Weights of a small mixture-of-experts language model, trained from scratch on English Wikipedia: 11 layers, vocabulary 13954.
Below are experts of layer 2 (counted from 0) of a mixture-of-experts language model. Rows are named router (the router's row for the expert), down (a neuron's output weights, with its number) and show model dimensions 128-255. Each number is 500 + 50 x the weight over its row's rms, rounded and kept within 0 to 999. Numbers have three digits each.
Before each expert's rows: "comes before" lists some tokens at least twice as common just after its tokens as in all text. This comes from a sample of Wikipedia text that the model never trained on. Tokens count by the router's weight.

# expert 14
comes before: " |", " a", " been", " not", " an", "°"
router:607491427561568533520565429568556503499515420493574539516458563529462496475502518395560582514565532544473455538486407519436474396549513519470507508502465522492479540502439550504544558421478424566461577516500442441537583539593388605520500526499495478543442553569580478531630442445500445435473487407572576575551429576519430490453437464583484460555550549427535461506463500570450523539462
down0:503455584494630511533460454334569579527497482420520526530502555522587596497510447518451509506500475621483431593495581532420545477518440450617541490464531518592432553544513569495516531466488441496494533543476552564548469463507540480381514427436540512507478626523483517498471482500431519514441549621431600398493552533486493504481447452495498569430539433468487509520455475474585518463548
down1:542480501593548453558592451496576506461558393468486459426394506539557559463473494417502525429474507429439473469376503582482430520491565510485453528601502469477465515405496484581587473538499471503522490618493434526604515456609443539523534597469560467518465530567493535497520564515478459491400466450524530604489500448505527447553534479583567491307497552509510521472514594501432487528525
down2:544492472506449473537432531510526429459476537438588433478539314383553475486608486498498642599481526525572463442486475499584571571439504499544478410529409510523440481571522458436591477565527524448523501585502463489467476516579540495555566578403421509526401518493451557549473492412589499426517502554471535440542530495545496552409581476511377549457447485363459443488469492484530452439424
down3:549530465577499571473484468449541496597490527410484565514522485570397512504490497457507525526484509443516420573499508546498493584398454516526463551497481484552414440571557569454488494458566485458596511488494547493504430487594531491524471499423478504493594543506482522495456515587448622496464450481526464435465506396529555507574483476533611524547434474477550512480433519553497507522516
down4:494441537511496431519527458510492585490449461480450559469431469576498472535491548488520552476378490539419518479567525473509436508573462526462488455481481544524546611451512504553543505362514453490585451461457500500413532607494484519489556463410575513488464460455506488477608518498455527512482418499485491454484507509542527629578475418478419463479545495425521592548497536539503500555501
down5:571533509614501457565591481442509435475484528622437534462484482471416520475414528474474486459522534476539496518518524566545516483602500531498511524443402505520523461412455575518524534370470494568495413529401489457525540601503431459479494439500474520483482480460493536443506465399549444466540508502464560431443469419542491488456540593504396495503515551466440528564524496409613496514451
down6:417550430427486507401490503494588489416543451454595499533565559518554589459537481565548471472409537607517447441508454545490381579504507538484541409466582527487442485467463423644463459530455480391513489504464548629445455491511464475557555536462457494430564480503529545499421546426535444538510506521549528508618492489469528449602486544483441466436488479507477445427463496490517429490486
down7:564523452508477506515474515475495420504526494539543526542518506476547556455419520467518448417497447505472420420470529457476544501515527560498605464538471552500530483511520520510485399433463432479501579555440452506411580665530565535529550545516461526420439509480546601463543449493511461437558507494556492520527433463564480517528510516440541545474412490507454527529554465456477502529494
down8:484494493462493482572553485518475612504461612457531492505474506541612476462601522626480456513517466412532502478504476461621486590448531438526511494445497490583450465511453516478525485443494521534443528534607469565566472429387541429516511576478485581510438481498464471454482426508510424490552543558527568486525521565491546418474457449527517521534507525578473572542480570499504503519479

# expert 20
comes before: " the", " and", " a", " which", " but", " New"
router:526563404542595549505509460552567519480520482471505555522451504526398467607517513425532548574566624549513439506475474537486472503500551546420531495490458527523494611514474540543477546445510511516402562519506488477485574546591477557530470455453569417562474515526501491517572434476468381460521479572559548475498458507473398483437473403585536459523564496435468510546434434578513564605457
down0:553525518533522508501525509485470413508570453548521523462414424543521479526451359486485575451520471518521541564510527516542556461469520505552562440441503498488578474433506499480557506533512523554588522495507467443467481462490484436489413524488445508461453490526532410526433495503546520441455565473538527618493465488508504615451602556552425463609479557563471475595450511556454441444506
down1:549488542501569480472535509543436535498548479479571554475529464465517576497551507471474563481511570506558544490531478489463484466544455465476427508431408489565506505441560429538443430459498511554504559496475458664493360488533529548589499600427432533481485425441619620416512554448484441453613492458562474521479536503489574426573480551480541488475484492501481513427620423511489501514533
down2:541462421507444554593589502512510566464477557475519611496510471474542541410419470473561519491506539390476483575602465496480537424483509418457473462476571446520508534615517562536497415520477466451493482490491512475493446561533547461518427419507417581629422516588498518452480559441465533525439529481606588517514561451512545464494450495458483533500481475534558536541553425470460407491489
down3:529498505560528499545459537504600528409417460521447593429552542521549517388503487447546565501469385535543430503543438410434474490519477511552489526540511517523463480452453515532508543511584491536478459554476484491467512533521492518539464396549401449476491403451519538442489503424502469539477430537414546416439531487432536574493565552461509542461452480468502525472487551534496568573448
down4:406559493476445483425500465444493531495472455502479502506542491502537490533482520458439567499522545610548499520529383517491463574511411489600535520549582363500408568545490521451478462503523532596443574449445554584567510425454538449470564519489478530512610605583508484505500570483500526446463528480494501535523479434529453428432438408515452501513439451450400510499540420520513476465538
down5:432464503535484588507534483557521474514472531512450551572452511553436431559490589552427588556504473536451474601563537550536439480435416512538498549457562513447605484515505491507584432479542545502500515521542446505516534483478491555456547595529497593574544465458434481566508453560544513459484509560468452495516534563516478453407538482434471492444521509408434519465569461505506522497474
down6:456484525543516545452475479511431444436358477515423485554492572411448534498516509634506518491446528459433477517559509471479526435499371552559478525493514483502494513441474485492495517549518506519464438471469523626464446349540525485504519434502471403347490469487509491536516491614407571589541555431485503472500554506350432523530654433511584431587471519430499442476433497476511446560493
down7:506482537469497491547547541579430429463487510460501445435469501503494447496492605525423529576430548461541471461438580598549514422426478507587482457519532516530503388461523504511543541536579549480509504593430561576468489499480404530551497530547546526482549507380469491546448530520526525499419447470430513450394527493532417477538495575512523436540527463514439458511546488526577460506483
down8:579493453578526492388511543557513465486504410453507518496496573514527505502563474468407511558501517483403507557557518573562539552571443511534510612497524554552480499412510507453479421479473571498542438495521496477419554427588521534560492409437513349559522542411489479469383488390467481518476572471491509535441531399521578526457540516529563495600593479437461560507623541586506505483572

# expert 18
comes before: " ", "\n", "|", "-", " 0", " 1"
router:529477480529485510535539518554562500493514516442564539507453497538454480568432475413510563565582514540495455523492516547438487447463469515445516533462555537453430585562422606584574570490482462557483513506527420445509555567586479522521497530497621465525454479569538496571572433485486436444441486519544557561503473527445444495456433448591511451545554515467566453508406448538536574540427
down0:546563488529444489474534454554471487483372466498476438468445545517474583529530613486547458530419475566505471408575460522524561473479515523358552523553519525462482483548502551568466493488558469519579470526526379463556565477544465571534443444530560521470515512492560478486558535540469478605457549546493518522450535497530530478443532568497461441538518561539517458359442518517458430595529
down1:529533511508560457524479492578449537507483550426514499409495556522445503530521560393566554542468485570516432609559475418557481452465571470522451508564528440589531493427511508535493512448470557495588561454391503524472431487554456548472472457559482510541505535602635503554445481445574433476602513425472499501469463508431527513550593600496526485512539470440489559554500519568497509563415
down2:491517459513575515599471488530582545485458559508506496508456485493391447511435539478485453554536535543508504513639473517498558482538410468464452414426552499472429449419479635492463487569548531546462419503582572420559359503502557452476500469485476492452510566531531665503481449570568467505517513447495629551502433529471569535533549454453477562601414542566505476484519592607544452468498
down3:466437568503561530490552565438488472514478414387455402543460500438544471506445501481515446503501500512524453557511488434534420493535461536482544428477429432476474496468456401408504573490422406475573468526464420491523518445534510560527481458464543514542482585525381471531495397535409549538538567432487499416498442525453511634498475387510567528443516459554470546457527434512508443509498
down4:370458533432515458469433505478529468538537468535558509459564404506525555410478499513513514500504502536454474453542479440490485513472417542489550485477490564366520524454566458487656520479582480574390481492517428508556585483474463509467434453489476536439505499489429508511451529488477550511422598559532386528461568487476506459445449558522547519530477459467534518456442525449528637434480
down5:509562531524439480597573566448498493465562486487442450531454496397473432476444483484501499603399456492541453506523443451487500466499477485482507537501555574546522452462553449444472461538549434421593540479470530438455343488504537476479502590470539441547528555460513395573503463435413566534488474444529461428495526512579479503463548548397477546541512452478541541538590530391455555369539
down6:472592537447604474543515473510520447417448532596441477579409391540496471444491539458432523539484507469509491399503554536514541495466507379465546522397403526573537555479454544454440519611532572540466442507524444451517464497514488478519513547578582412581503604470463508543452522503465447481512578517431541501561475476495502419576507536444508425446477537541411543524492554560423412462449
down7:624436422516527497545637396515473605434447456528486442560562554572513496462518513499442524504573435519540427570430553547526529497551510458500508482494461578551491491476471455518391386475522525463570474497503472460464516522462396508524469516468480530615578539544522473464584467485532507525478485465432624458448487473467509600474546460492486487403573551536465487557549501513584528477530
down8:466347512491436479518459596547456412568511501502466421529524568521481474564488533524466510507586481469498509423373475471516515366494475519473502526450419454446504545514527450507523498549404484535493487527530467584502500486531450530534537488615548392469407569512514528413490462496596549556484480524527506521505507559556463552526557435473523421477498451465494513491510432585526463544502

# expert 17
comes before: " of", " in", ".", " to", ",", "s"
router:583534486526473504592494508551541550499583553493544513538504485514453462539409433384499552537528559538486520485478465579449475520505534478485529425386529505396414504561485527560419554433496477488446543518519519416492537598548390553480435562457512407561432533533508481540538417441461439450451412498508537501538421597458429495451471445602459525498501539380526468472405363531440504571439
down0:562483531505519396525471471473608513537479568605420465468424482467484410433356526487443497542477508480468494486514464480624574625538568576491525451515500430488494511524549449489489497456524491511516495521515539389509491597500518563548528497461553562504515466371493525475460489466524555517374491436543507503560515465485488427449518456531497543535498595546502534477529556449513511471494
down1:577456583486584481498387437503578533515553505409556524480505479500500394482540555591590480527523519533460541488551469515586464507606474444539567551455581380557591529491515563402594443545533562472451479408461450536502414428393457527502506548562549513513556468489563445480432520512570473530466476465607483500520569500472544481462445517451445548455542469494539495624482490530609493538503
down2:523490571500431501493532518436491506567512565550550472587662496455509529541429540597503460485431505510507546525513484497584534543538548527502527468516486478482531472455462508536416469505476382403397554473490513428588480418509565501457513486484447458542453505455416425452424416601470402489429477564464479488453510506496470469568472481515469483498499519437458466585460497502412505467546
down3:447608545498484515510452573584519452450461522540465550459514509515514470540548467421568508582509560450490522488479547533474504412417457484510503460498524442526467498506514491505511552532550545477487478545499451459441525398496457449514462551505549499502561491539501551467524548460529515469553526504500493490467509487544546413471520540540523491625377474427563475483507442463500505558487
down4:506479510540422485558444456462490461528493482560508505517443543599497480525498518365452534491470496585497457583503517571492556524576560528486514486493582483574420427464513543500540567466492448549527478470538511370502518441421521473546512511456463511503483512560446565547537422431486617524531416528433509517508489481486407513483542532545493385445503437502545512528478488495575434403575
down5:369579620467529443565540433375490505488476456544499403535539388510538499555494541501550487469480534482454608536520477517362455502451486406490416407576555444532533473544486526448489449518467544559542468498521464571540425452498431493514459538477541440515589471432458564504466498479486522516348502492503516492531538496504414386549458539541527442563409471471577467520500467557480545475505
down6:467524527514489499532587469545484480557438492473524493443527562492468553598487521491469512524487506513531463446518509507642460446445503546434497463505512514444449533520485522506481444488506508465518446611481519623539535485575426425602564559538555502536544521469528446600535494511489425548415504483606518436457468581458498621503474478454512468558578539502469518531445472515457521472508
down7:503561542422458535524418518510535560518482482538493499496413553476566478531528547520458450489493464520437492420379519508499498487544465528450455444515668464489528483554498542553527583479481426484457636562503484374486517482482455498415574461494553467468619634493523524467558521534468474547475532522510534512462591446554463539578363443509507467568436478485356454482490422489545441405550
down8:409527497329610609493454453473472496548469521517513518534505485434433547555565389518554574519552498541497421456459482511536478569500402535540511486513442551488463420625452492552507537470420495570630473431572532450532391470622520554444508504521542527521511454497473566531524491447527603518511560588486487557482489491537478478505567437474504529490497478519496555601529484534535513471400

# expert 4
comes before: " |", "′", "8", "7", "5", "4"
router:619468492569556554463585483483534475490505512536553465474512554565496485533473477391560511539569524511421496526443362555463495509415492460476523489406471560478398551603428532546514552455519463496449586566492466491512560574554387512532451588505541517557512449568531398631530407523539468418432480507529506519588439539395460472505467506552460387512578572455537516501467445508525521586494
down0:474463553496450460528544459531476391601517522580504474510466488484404433462554511541492358483441486425666556490528456420473524555471515555471559487540567487466498416470541480563527574519441494398504428453496467490513551496543499528501486608476456465553511585506552507601432479515409448456446580516531563535578512496404556527487573583482554515459454460511412531528507481423489513487539
down1:492508526570510454483492504550438532541514522478492487545527496444495515399529497575495485561485477378492485456550433604545504438500458526468522563535593541564514465422464538590574545513555549463557489478459466532522455569477477524479484445478529504521472432409536399469519458423527521508547383586544535487482381522503476426407461518512563573534471455557446497440430560503479489448419
down2:544453479515534454604458629482543530462518482443454559491442572540383473517566572510402572530469614550449461591464504513508547483455575552571406522515515446554432488510552469600436490626523574518507509492511539510420435477452447533589600502489528454465483539488502478601428507570499424557466474577427545474450485461602429563517489498493463444446464464441490435425575425530437469602469
down3:546496525561553559511468530501468476625514469530567515520444529436426484455555561504403403445475486488458512404467544555429499610526458476421519537468494496478431472565536608438618545387506494517523519550504502512468448431571522500532538473504586475560517581464431508464421366439488516485443439416448506460439512515419517466511551500485471490541516506534503419526500533441550451533488
down4:525550453526445448374486468329448428414461532523448478528503510482577560551493493558478501552529414497470557460589477538456511499559519517479516572485426550461519596523528538478527512451488547507512615525593486620538520520446536504452397480516457502519471494463472501449522495467491458501503476550532542543539529432596489473568451583491485454543487579521487557396463570476478532547516
down5:440549540581383471524441449534545517612520500467475585485465499503610453426498463560537477470468454436516513469490478544586559459411456538444555489467504532462509542422550534490581493504470485566384473515562470530463490508477563429514451445505459498522588449469487627546504443527514431536453448505535604542498560568505485602637420470408533491480467479432504558525500439477486465476554
down6:467501521581515516467552591563483450525479542498560405581459432485462558516527483450483456482489514547472486551556372504501453414478518551554549474508417497498470546508441494470483458514513451530516521422470560507415513406354448521496503483537449507382468478521452573464474379496515490493453449464480487498542485398482472535550507427511439522418549473476441529542442536535575450474521
down7:506483404468516419489440428451564493557506448457441549562518425488464480534536449452508438487535464518486581526549445523540501399462548483479497536458374513501504434537453455482529552450517458565568485506576537405399465513557441564489552482501446526515510539528518403416457432535441473471459458533498502524464442468576517500426471462529568525497522567490590446510369491482544500470445
down8:494432473440511482568526584551562436509461569379508573552534451551539513488455497512551556535553490477389495554418572432451394471549570464510603502556475536523476502559502498567441489564400561509534509437455552456438519548522473487504536466463468558597522520443493484537506483508483554584481480528529604535489525526516506539490557526547566461494571439528491441424496536577512461513548

# expert 0
comes before: "-", "|", "\n", "The", "In", "=="
router:502469444564481503513581478580541543517485536468525499518472511533464510549491434462521527575539483521464431541484453540502512493463489501472510489426549479472446566503507583511598630451420419573437525545517445438463484494585436563559535520452595416489510498524510494520629448437492441437510476460517563523518446520383453505484384425525488398560636496444558440568462435498523482552470
down0:495467401438383434476470489570531467435505481526491564506542467597469536545545529447506471499436441511498522399503496440526628520567430600526503550534572540461481485434540553500472427564500512576476539450512542573481585576434462440400711529490486563509466473484525529522438604570426482625514555500509463524466520538468454421533491527489566520533462372501493470432425472507472573507495
down1:457513469487482519423470456500598440448597409444540406533529527519462552491515578545537497447484441553549555533466434444426497545454457519563495519549423435404518583426530459436506402445491497543519580477489463495443526452547495507423429444408495567512574524499592495417519485629525562469533527459508379453559514553462491544495532468491484464489488408490556446477407441464527485487519
down2:448494579578555477486483576481448520437503548507410485515571590530466483536553496506504390542549551525562430512581505493491519427539510448403401534552499585401451486496458424506503529475504427426457586538593474447447475502466510608466469481546536483486459461460377540441433544494497520416551499479569585549495493554501486496471536546507470473514516457475496445564472502493587619476506
down3:475488518505397566528461561521483529513403556462496530503486501390552487427605518566575574394481494437541523505484595475507483526484501575511406584460507592505464340432538509480492464445541492453451458557461486443462538535501605545447589552545565479457530572492455471582573484462475525479501415467551581540448568530423475456505483565458465520491544531524492458523477428591469481562416
down4:443441468526462593473592479522505537550500451493584524399542460565527537554592558531561394520455514492540481577457468559468513468591517548423547487530455454455494502550564553501463487495472487556397528554541510505471506477493534480587450461562475453560471591492430585448480475532473528504452537512475517412562487511436393496472504419509432476540497554548541467443456534476528552466413
down5:419500541471443538443536506614520487573506445472448604437486584516510459482594507574527471482466445497539552486545547479501438473607504479503508477658525533616501557525564446533547563414492457556493525405422440521571508444484549479433454424490429517527431446453447560489520524477491589489557600551565504461424517467451438587515521541512524553515500562472508506561519516425393444547470
down6:533510460518465506459517491525510543530465474520494409549423433475506510552504417526475426478500566552524516547496486564541446456569566517566513466432527500551598544407491495548436415516552482494506620573509526492540481461556405543550429598399535467582544483576359541534483483479509492486468469580567454507419525488513436487543468519588567529555435578494477527461518468433480530384504
down7:450489538495531521522429578482539471485544501504437525447474479507434496534464533560506494511480533556464519525445528528513524528362558551534499459454506551647472493494494458465382490473502394515567606398496469470461489631475464444420443415483446538531391502512466459486414424574526462557518394572520555389521552559533513424456513584530495544435539482516521489568426460527451467438394
down8:374517517556521479441459480536390472479488547441479461507475466481542529466533367454527437464582484420528540553575432429526481540499495485588450460493522457535396556383477488454502514493433492578495400406486530466518435428511442500505553569470518499482470555502445540522487513553522491514447542584522490525454497429537471510511509507485508581514473499435426465595559507475468500490499

# expert 1
comes before: "\n", " The", " He", " In", " It", " She"
router:645496445560504570524576481544556472469544518475552513582475480538399514540381414449527530536571493562476546530457446584424441512412498536403565485480556561483430540475450516578456641515444487489519551550500471460498551528589488511509487479502536396507521480515516521562554435479498420444536478503496585558584463534484497467500469516541423489540521475471530461558542459566551513504449
down0:571546591494513482463471487492356576593491569608464520531538426537471541504434421447471511624496507507488496551522510507488447471500464503531528541558479513539439491521502481531509549432400547497488553490528507451509494455466535530393496554490425553429500470547442481531481425493640429536459461585558547480575466582477549434521470495366579474471481547466502489551527456574533525438651
down1:600466540431503510553551598425524526487504478545518493558599555521489437507483412485519523471482483519420580494452463494531497480458541546491490481538485464588560575412483529552538433458553478512546534511499489536557530463588531485531510527517585467443483495469460468493537424531456484454542462490479470497584504535473466594445436515515553558464510471525474453531460470469575537531469
down2:526621456434469445562507530577511490481551494435403615473426443549422560550520572409565525516493491632493473480440445579613591535531526496429477418545483409530547512506594531465552524461568515521563529463563461509410561534524554521566535525518510484409480453518519520458504529478514517443512547549569567402577504441548594506467515386448419426471562543471456596467430467517434469535439
down3:533451480538553480498513509530553599317569436523459555489596551576511612457418598532506504499389562491490493494513556505519542495553548608532549542545541590440529513498486508590462512479521485539498529426522562490383534584535488526512497474491539417504428473506538506477521511612516476590450527484535436609448484565521500471539452461510398459464544509628525472487447482500556420587547
down4:417562494450470506520402468526452526504554479513519514432514411379520570443474512503481518508563531520540492522602490425387514546489537560495567557512458490414584440494432525450470442454535532458578580389459499568469479452498519502511513488509526525499443454492474575499443460515455553494514404404611613465546454573561518472478497565534498546615556502585519498451521517418535525535485
down5:441505453553465494445484481459539461487502396448496531573474524487577574524460627461534605543460515475496494454550384488523567453571467575491520556548492465421538525568504518526529463476480475555412525466467433459421549514582479528392467455567521472529536557494485485491571491472457537435476497467503486468459453426497407445498514516527519417506534494467479519468499536524473506579551
down6:451448509525477415489589450483492482541387510482535467524417524503463442503500588389527563514492514492435526490429452468486484550519467475489532523465508470491483595487529572534490510511528410559443458485422483495447464486529430502507523548487531478450474409565543432547440491455524504585571518528457554574452543376477543490430585452441588486476518453573484536421540498456600478586451
down7:427472510502550452559514511449469545519548485528476504568556459429543540531482533444557455503548531448490565517475499435519548488416558563530555553508506487473515509487530522523420541522503479475597529495442494667453678392524490485422516498542510568446420562497532410558439510556471576527466474622558415555506539452483496542436574565521521489554531491563543514490509535495431438461563
down8:558566429504461442458498564453536450426534502517511494489433459552594469470509479487509460500466505500510423563415536514470489455517571372468469460491522475500473507578521441489512571466440497490548493489560527520511435539553522524528432481538494518441525523545503460528507579514463465373538487637530561502539435448507534452409499488481557457458401545500502533541583502519532590571439

# expert 9
comes before: " |", "1", "9", "2", "6", "4"
router:542475515541494541538539507490550461420544527484576506541467532625483505476486426373492516582530551570461461533507472531373488484407523534469485526489527527468425562509491526498558540432538427536489575567420472433498552450486457478623567518526524370557456512490514493509526368513469515458484513505531592609510448483481466559466503460532470453510594487558530475585481478554529529541488
down0:435520511522530538593428456579460489500531544575491491521487485402442524595503520512437590457481599544437690516491423498495473528489485536406517554499460612478512481516525421571462551397558478556558529478458492532561462532482482484437576537494444509506604525540488502454600593516493532506474484512480535501517499510522489485560386553502556495453415452542584489527437520522496454543515
down1:641597482509463458425500479545594489530521582477510565452469457539517610466497519582562541565432492510488449531436506523506554488571509590509523462437642500382455540563471479546494476472480444558510534607474440430480458585527472517471544402486505452515481483579467529434568402501486381509544544471458468526506448580486407414441531583580448511496480481533429495533508401523500469459485
down2:480540475422441520522475481473504458519478374516505532447542457469514486426454491524525491436457455481513433481576480549462567490528437547503477526468484547424497467464415591536486420583503617457557486563486589491473471509499480517506481525441530446526581587523480559434411526458539451537438502430498483568514508458512470411401526534515493557519466488510458416527477479498492432537549
down3:542508533462414580586542445525516638514352558523591464484485515565467427463560480505523513530505581574422514458479545568476446524509538387406505561355537460480450502443493465562503531455464456528554445547461477509449530435432513547509526516482497555515478416511408432465504560546459394410510464545521483583437450496603507575552530514450546539414514508400522582455549436445449412543582
down4:486583550404426566614488483534562558550471464400360549433554536534542498499484496553584408463500537460494516459482482535587476494404493509539429469580518489477454496501459477480503534435544496469521541487521570590493525503522536543584614483388499502496432559443503574418475507516500519400488501537435513453499492482459478443434529556428467571592428443575485535536535475509546488547458
down5:573506549558457498541443449449443536483514475569489496509540523453553405495476540504404413528520422434454521515448460518493558514454510457547502388522503550448486527473498557520563454479474507493540519471628519511459523586550616511496481475574580446485559456517569470522470500524446487560496585538547464520467508564508489431428515460450468470438557539557497428505504423453500488536385
down6:516508589361462514542469449427585447595485553529522519518465515525467571546453533513491509467420445490489483554446435568394366454529591511435584478495490557452495487452567586512601560570461479456482519513476500506547558438503515445438481500563470591578562407533488491541468595557502521472464504486506508466518464521513446545486517455488530495509518479463428499560577404466533520441553
down7:503513406470524493561550501493488500613637485615498412420531364562442495501497502381411433470539494444526473532476429430568490523547512568633576444566506513496602410471513418462459476448468532510511495563498550450348500500498503572563557519547465451529501571511524425475535469450488491525528499501586561471438451412560476505506471579493413477531531455433565489433481545500531546476431
down8:462447397538452469447584484498548478531538642508505460426482503444490596500466499568512447486494529490406500433519471536606671493511509502474504543503543504509474546521578519575514514410528533543514520447463496460458546579569525374615519483485463560524523535466543522511498461480487489523439430499415434542520474459542595476490508465491475438542525506501472483443493466490521491440499

# expert 11
comes before: "\n", " of", " and", " in", " were", " are"
router:644508426500516503580555454601526530462528429502591511476412456513409442535529475459489557552653560497507438547417522624478507469458506487497521504449558550497423560533503538539495527401576499579472526532526469370497514530551483495556542571435529475565424468536531446499592409493469432449471403422509543514554516596479437506469413443564444403506585527484472462507534498508482529497436
down0:515487432500548535524444426524481462475407567480571458552510470496512582543545438493537515540570559445525454528420483531493471459494537490428441494480528522520548433578603592400491443486412430446457480497519464592482525469457596523542561527576521516400409533544432410612489452558507497511480424493595490543548481498462516458327495485521487472507459421517485484473601507484488515487443
down1:526442532476550565531548468497504489575533516446479556507447473411454467416544520587552409527495505533493487500520597522520501419539478460552500486479529478638513549587553427427462463532484448539468507475477450426593494449493445548524434463491498413472476451527454549470529502473539426465470388458488489448546521469376577505611421433498482502446525468506575527514366502447452524504529
down2:539610611474474495513518569512541524495455537438517553426477560573378563575459498500489554496515493494518435494412527545554467508405509568493550431449448473468393531501546501551505630467444463508473422547447510543488556523558609515416440543592494559547545520510515394518556538446540485493555490521551423464581465469563581569488552439543476497523581476524495537465465527445524509519386
down3:490441579672496564624468473338482484500521518459505469458424532479568481468529447617474475406450460453475558525553478482473516495478462532474530505485513559478538499492476496352498481565471502610385530508572492537519486496634481553543578504553567585476512516500480547512455471455532471549563526485499465520487538497595474536442459453522486474531527524531462453504578599392529502522506
down4:501413496507568484442437586487497503513417508521544494470476490525533515538502409429465507529516472368505489465592431457493496556484535554570531470540494457523501501516571564514554540474535546406443475464528459618453557478470484557483443504530502508542550488495483326536478518486476519453473515539535455582423443461466477491489469448429436555432495488460546473483541496533491421459426
down5:500443470502491433576569602471537475515507501559433509502547578542448491588472565490506471431437470441376409492552516417502496590484462466507495496586539561577547558554461532483401433505482393544544459497510515520541532519460470519522482547556490495564481578500540445486415475502509522481459591491412547415513447501492598477423609483449562485568510390449468488539410522429497463418510
down6:489510407431507510447498514528422506473368501510562489507500451490539496463525483555389529499527410470465372485578631583500454606526574520447515440524536492526506517491522518536521555479539435428465482566490434522513490560561474537487539521442555502511394602498411564472468468536411521536504511503517547462447477536561531433506486468543400394529532562438541492453565553486504539438483
down7:502568504480497575572523514474473471479484607515493512375549582451489413486505473447512507459425460514437524581487546457417454547588527570516565459527477455528493463498563474460488514610464457479448508439455476390482546560457573518525494501491488496495512535526514454556498542489553578490435621510474513471449554537508494523515526525499524543562551564504564472517532484429549464509482
down8:501481543570492455501372469465476508542515487558515396511563536449431488447429476510538565474508581483512516513503479584446452594507545415477425511553583442536611509457526582564471494568462514462445467494479460420605371478542602519524479590532436494534446468498449504570530517557486507494436514492516470476563512487560575458531469412497514513510544437484454496556531560488569525446478

# expert 10
comes before: " the", " a", " be", " his", " its", " their"
router:518487586573512491508539440600527516422550500459578527510537462569480543529512425413520566607489543566480468528487418542435473473425477563514548484491555542445488568540517553594442581504528437587513544527460439463504570529598465536537475524517481444586505473495639469549548415482452530493473500546563580566597442552400459500516397444507494532519612474495569492505508466509501590515451
down0:544437594425452447454507518490503436484431553492447393437474471533453459515546499470595565477441482486538560542469452480532576541549481429522570525530502497529545485524497479520499506502498499528464492460581528547489505463486498531515575488447469551418544502513576419521513490519535433520531490465534551496578453528473352419453456433568432481476509508468524478460549498574603484548472
down1:510511450528459513478507581434418508465384586509469539456455523533470466547403426489567570504518488455500445477548588597519455512524533369507536491456547487478417522560434454516519514557530466499504535543452591473573470486513472437407519430443404513532458494567522470484434389462450483567525564516532472392522522533473532522584443436586502524531451431459494498587499523445423542470442
down2:513525415564447494554421550512557504518547506470529460446543502545518537516533544476532525521481555604458509410518477483588463492521627560528511479517496557465432591538491451369546551456512401477425494477542426480531545491525441503518567522560538464464529547550433514415560520462424473464550497418508461454454458530498495477509546611541447390512558496616479533435437507522511540612493
down3:475486526501532545509474501576472406341529447541602444518415547487552422425577531580499478532518489500464449478375552486487536596482533541417506487370476516466498495499457509576508558468459471593573535422468475561512570431467489505446487475484485503459582351491568536455550444528507453463497500448507540620531532506551545558513467581485454541528489549515495500542447566452421517535559
down4:586509439473542423458503492504516530530465572448543524467560472441578544529410437534470482476410428594445539490528492485550493537519473453494513519499461476452414512553425501497424485547534476473508509483530594536608434445476505656363585504541509509450540568404455527548447480413452531443468500477506556473532517535483553561436531498554573524488471469570626466459496549590553437608473
down5:551517628500525500519486445541558524523555562475517434558431443461500469497398406476453506528486463586455486577552478555559525403521421548469467536522589512383485540428482560546581468529444479491448474522497492482555475548511484435490548558561475471448453464606532457527518503471514525354517495539454552587463513560522418554478488521446463593390498499493330527513512541491506454521493
down6:539473476540487432479473513508496507510581423460507477554480530470550490516448466332516476544523517527582553497504508494522435421488448516541534632477522498494474490566502444498491490513517589435436484542436552490567474535420469600569477474485470434489567547577513462459521517523534439401517585414467469506595560479587477475491432518503499447540557480492554483521532460473544471569478
down7:459451507511463515546467478499542491533420538527463474514576610567546560460568490458486427489428455515473481478555470412412449620541470490489572407451492516570527509490482449441519516434496525528508514545520472502555475586395455551507487485467555488495615533553387536553437522519514515441390433492519413571462477462417512541564520466482455563468505540463411558486483539525473607471479
down8:446495539477456482475517584508511489497523507485408561504526498585518499464474422436543415584567501448485445481465531529392473538571387532459518429522482492510591552535521526551482534513508415496392487521535549407541382515443539454494423470524613477476552401482511516570477496585565500480482471474570485534424467503534614434444433458453533515476470366443498439450446410441542509534546